{
  "d_model": 384,
  "activation": "swiglu",
  "init_std_router": 0.0247,
  "n_head": 4,
  "init_std_o": 0.0,
  "warmup_steps": 50,
  "final_lr_fraction": 0.05,
  "seq_len": 1024,
  "steps": 4056,
  "dataset": "wikipedia_en"
}
Below are experts of layer 2 (counted from 0) of a mixture-of-experts language model. Rows are named router (the router's row for the expert) and show model dimensions 64-95. Each number is 200 + 30 x the weight over its row's rms, rounded and kept within 0 to 999.
After each expert's rows: "raises" lists some tokens whose logits its average output raises strongly, later layers aside; "mostly gets" lists some tokens that are sent to it at least half of the time. This comes from a sample of Wikipedia text that the model never trained on.

# expert 0
router,202,228,159,236,173,180,164,222,153,239,169,227,155,225,223,192,186,221,165,217,236,187,222,185,220,218,157,208,178,189,232,229
raises: "days ", "king ", "thing ", "buildings "
mostly gets: "United ", "St", "Se", "area ", "County ", "English "

# expert 1
router,204,256,189,221,180,212,164,218,166,214,182,207,194,227,191,198,158,249,150,208,227,193,217,176,213,222,168,213,167,186,255,221
raises: ", ", ".", "-", "2", ". ", "("
mostly gets: "12", "10", "15", "17", "11", "10 "

# expert 12
router,210,229,171,227,179,191,156,216,165,222,180,210,159,243,181,172,201,236,148,229,225,177,220,201,228,216,159,198,191,176,245,217
raises: "ia", "fi", "-", "o"
mostly gets: "′", "Mar", "John ", "El", "Br", "would "

# expert 18
router,216,227,178,183,200,157,214,210,175,212,137,194,205,226,208,160,191,233,233,228,211,214,227,188,229,231,195,225,188,144,212,207
raises: "ed", "a ", ", ", "ing ", "a", ". "
mostly gets: "Car", "Be", "El", "ass", "ann", "Par"

# expert 8
router,276,215,198,178,186,189,228,213,191,228,190,252,169,207,206,181,158,210,186,238,206,225,230,188,223,194,155,269,145,182,221,282
raises: "and ", "(", "s", "in ", "c", ". "
mostly gets: "\n\n", "== ", "including ", "\". ", "=== ", ".\" "

# expert 15
router,209,219,168,232,185,175,162,218,174,215,178,214,159,248,202,184,207,234,134,226,245,189,213,211,213,223,144,205,183,170,251,226
raises: ". ", ".", ", ", "af", "amb", " "
mostly gets: "round ", "field ", "Cup ", "set ", "final ", "č"

# expert 20
router,184,208,188,253,201,182,174,193,168,189,195,193,173,178,247,149,137,224,174,200,269,163,215,206,219,276,225,243,202,148,220,211
raises: ", ", "\n", ".", "-", "\n\n", ". "
mostly gets: "ation", "ers", "tion", "career", "time", "ate"

# expert 21
router,197,257,150,187,143,168,193,204,210,203,170,229,189,183,222,198,208,256,203,208,206,160,226,167,216,218,211,244,157,192,236,250
raises: "of ", "(", "and ", "in ", "at ", "with "
mostly gets: "ation ", "University ", "age ", "part ", "ations ", "tion "

# expert 17
router,216,213,181,229,179,172,159,235,165,213,175,219,176,236,181,195,202,204,150,222,248,184,225,194,212,235,154,215,180,183,256,230
raises: "ardo ", "Outstanding ", "ela ", "nic", "iro "
mostly gets: "until ", "National ", "April ", "during ", "Inter", "Mac"

# expert 11
router,217,244,187,239,174,173,173,220,167,206,180,212,182,240,196,180,205,225,155,252,233,178,216,202,203,227,144,219,184,163,256,216
raises: "a ", "im", "it ", "v"
mostly gets: "two ", "National ", "Mc", "these ", "several ", "four "

# expert 7
router,200,225,170,253,160,200,162,226,178,211,165,218,189,234,193,181,193,235,145,228,233,166,222,194,224,227,147,207,171,178,237,232
raises: "ice ", "ice", "ons "
mostly gets: "Am", "con", "dis", "trans", "Chinese ", "P"

# expert 10
router,207,230,160,229,171,193,181,217,160,222,173,230,172,236,198,182,206,213,146,248,213,175,247,189,217,245,167,213,188,175,238,229
raises: "e ", "ed ", "if"
mostly gets: "He ", "who ", "De", "Di", "New", "including "

# expert 9
router,214,239,192,241,176,176,160,228,177,214,175,206,178,256,173,187,196,236,169,221,248,165,235,203,218,234,169,196,178,185,252,215
raises: "at ", "on ", "4 "
mostly gets: "had ", " ", "this ", "As ", "same ", "her "

# expert 5
router,230,233,180,209,185,166,137,233,186,236,173,207,159,216,211,184,225,221,136,239,223,178,252,190,187,222,134,214,200,176,233,197
raises: "as ", "t", "is ", "to ", "(", "a "
mostly gets: "more ", "such ", "can ", "well ", "held ", "did "

# expert 14
router,222,214,188,230,203,177,207,200,182,211,174,231,120,217,234,190,166,224,219,225,207,211,217,204,234,186,192,242,187,176,192,191
raises: "==", "the ", "===", "it ", "== ", "The "
mostly gets: "\n", ". ", "\n\n", "\" ", "). ", "\", "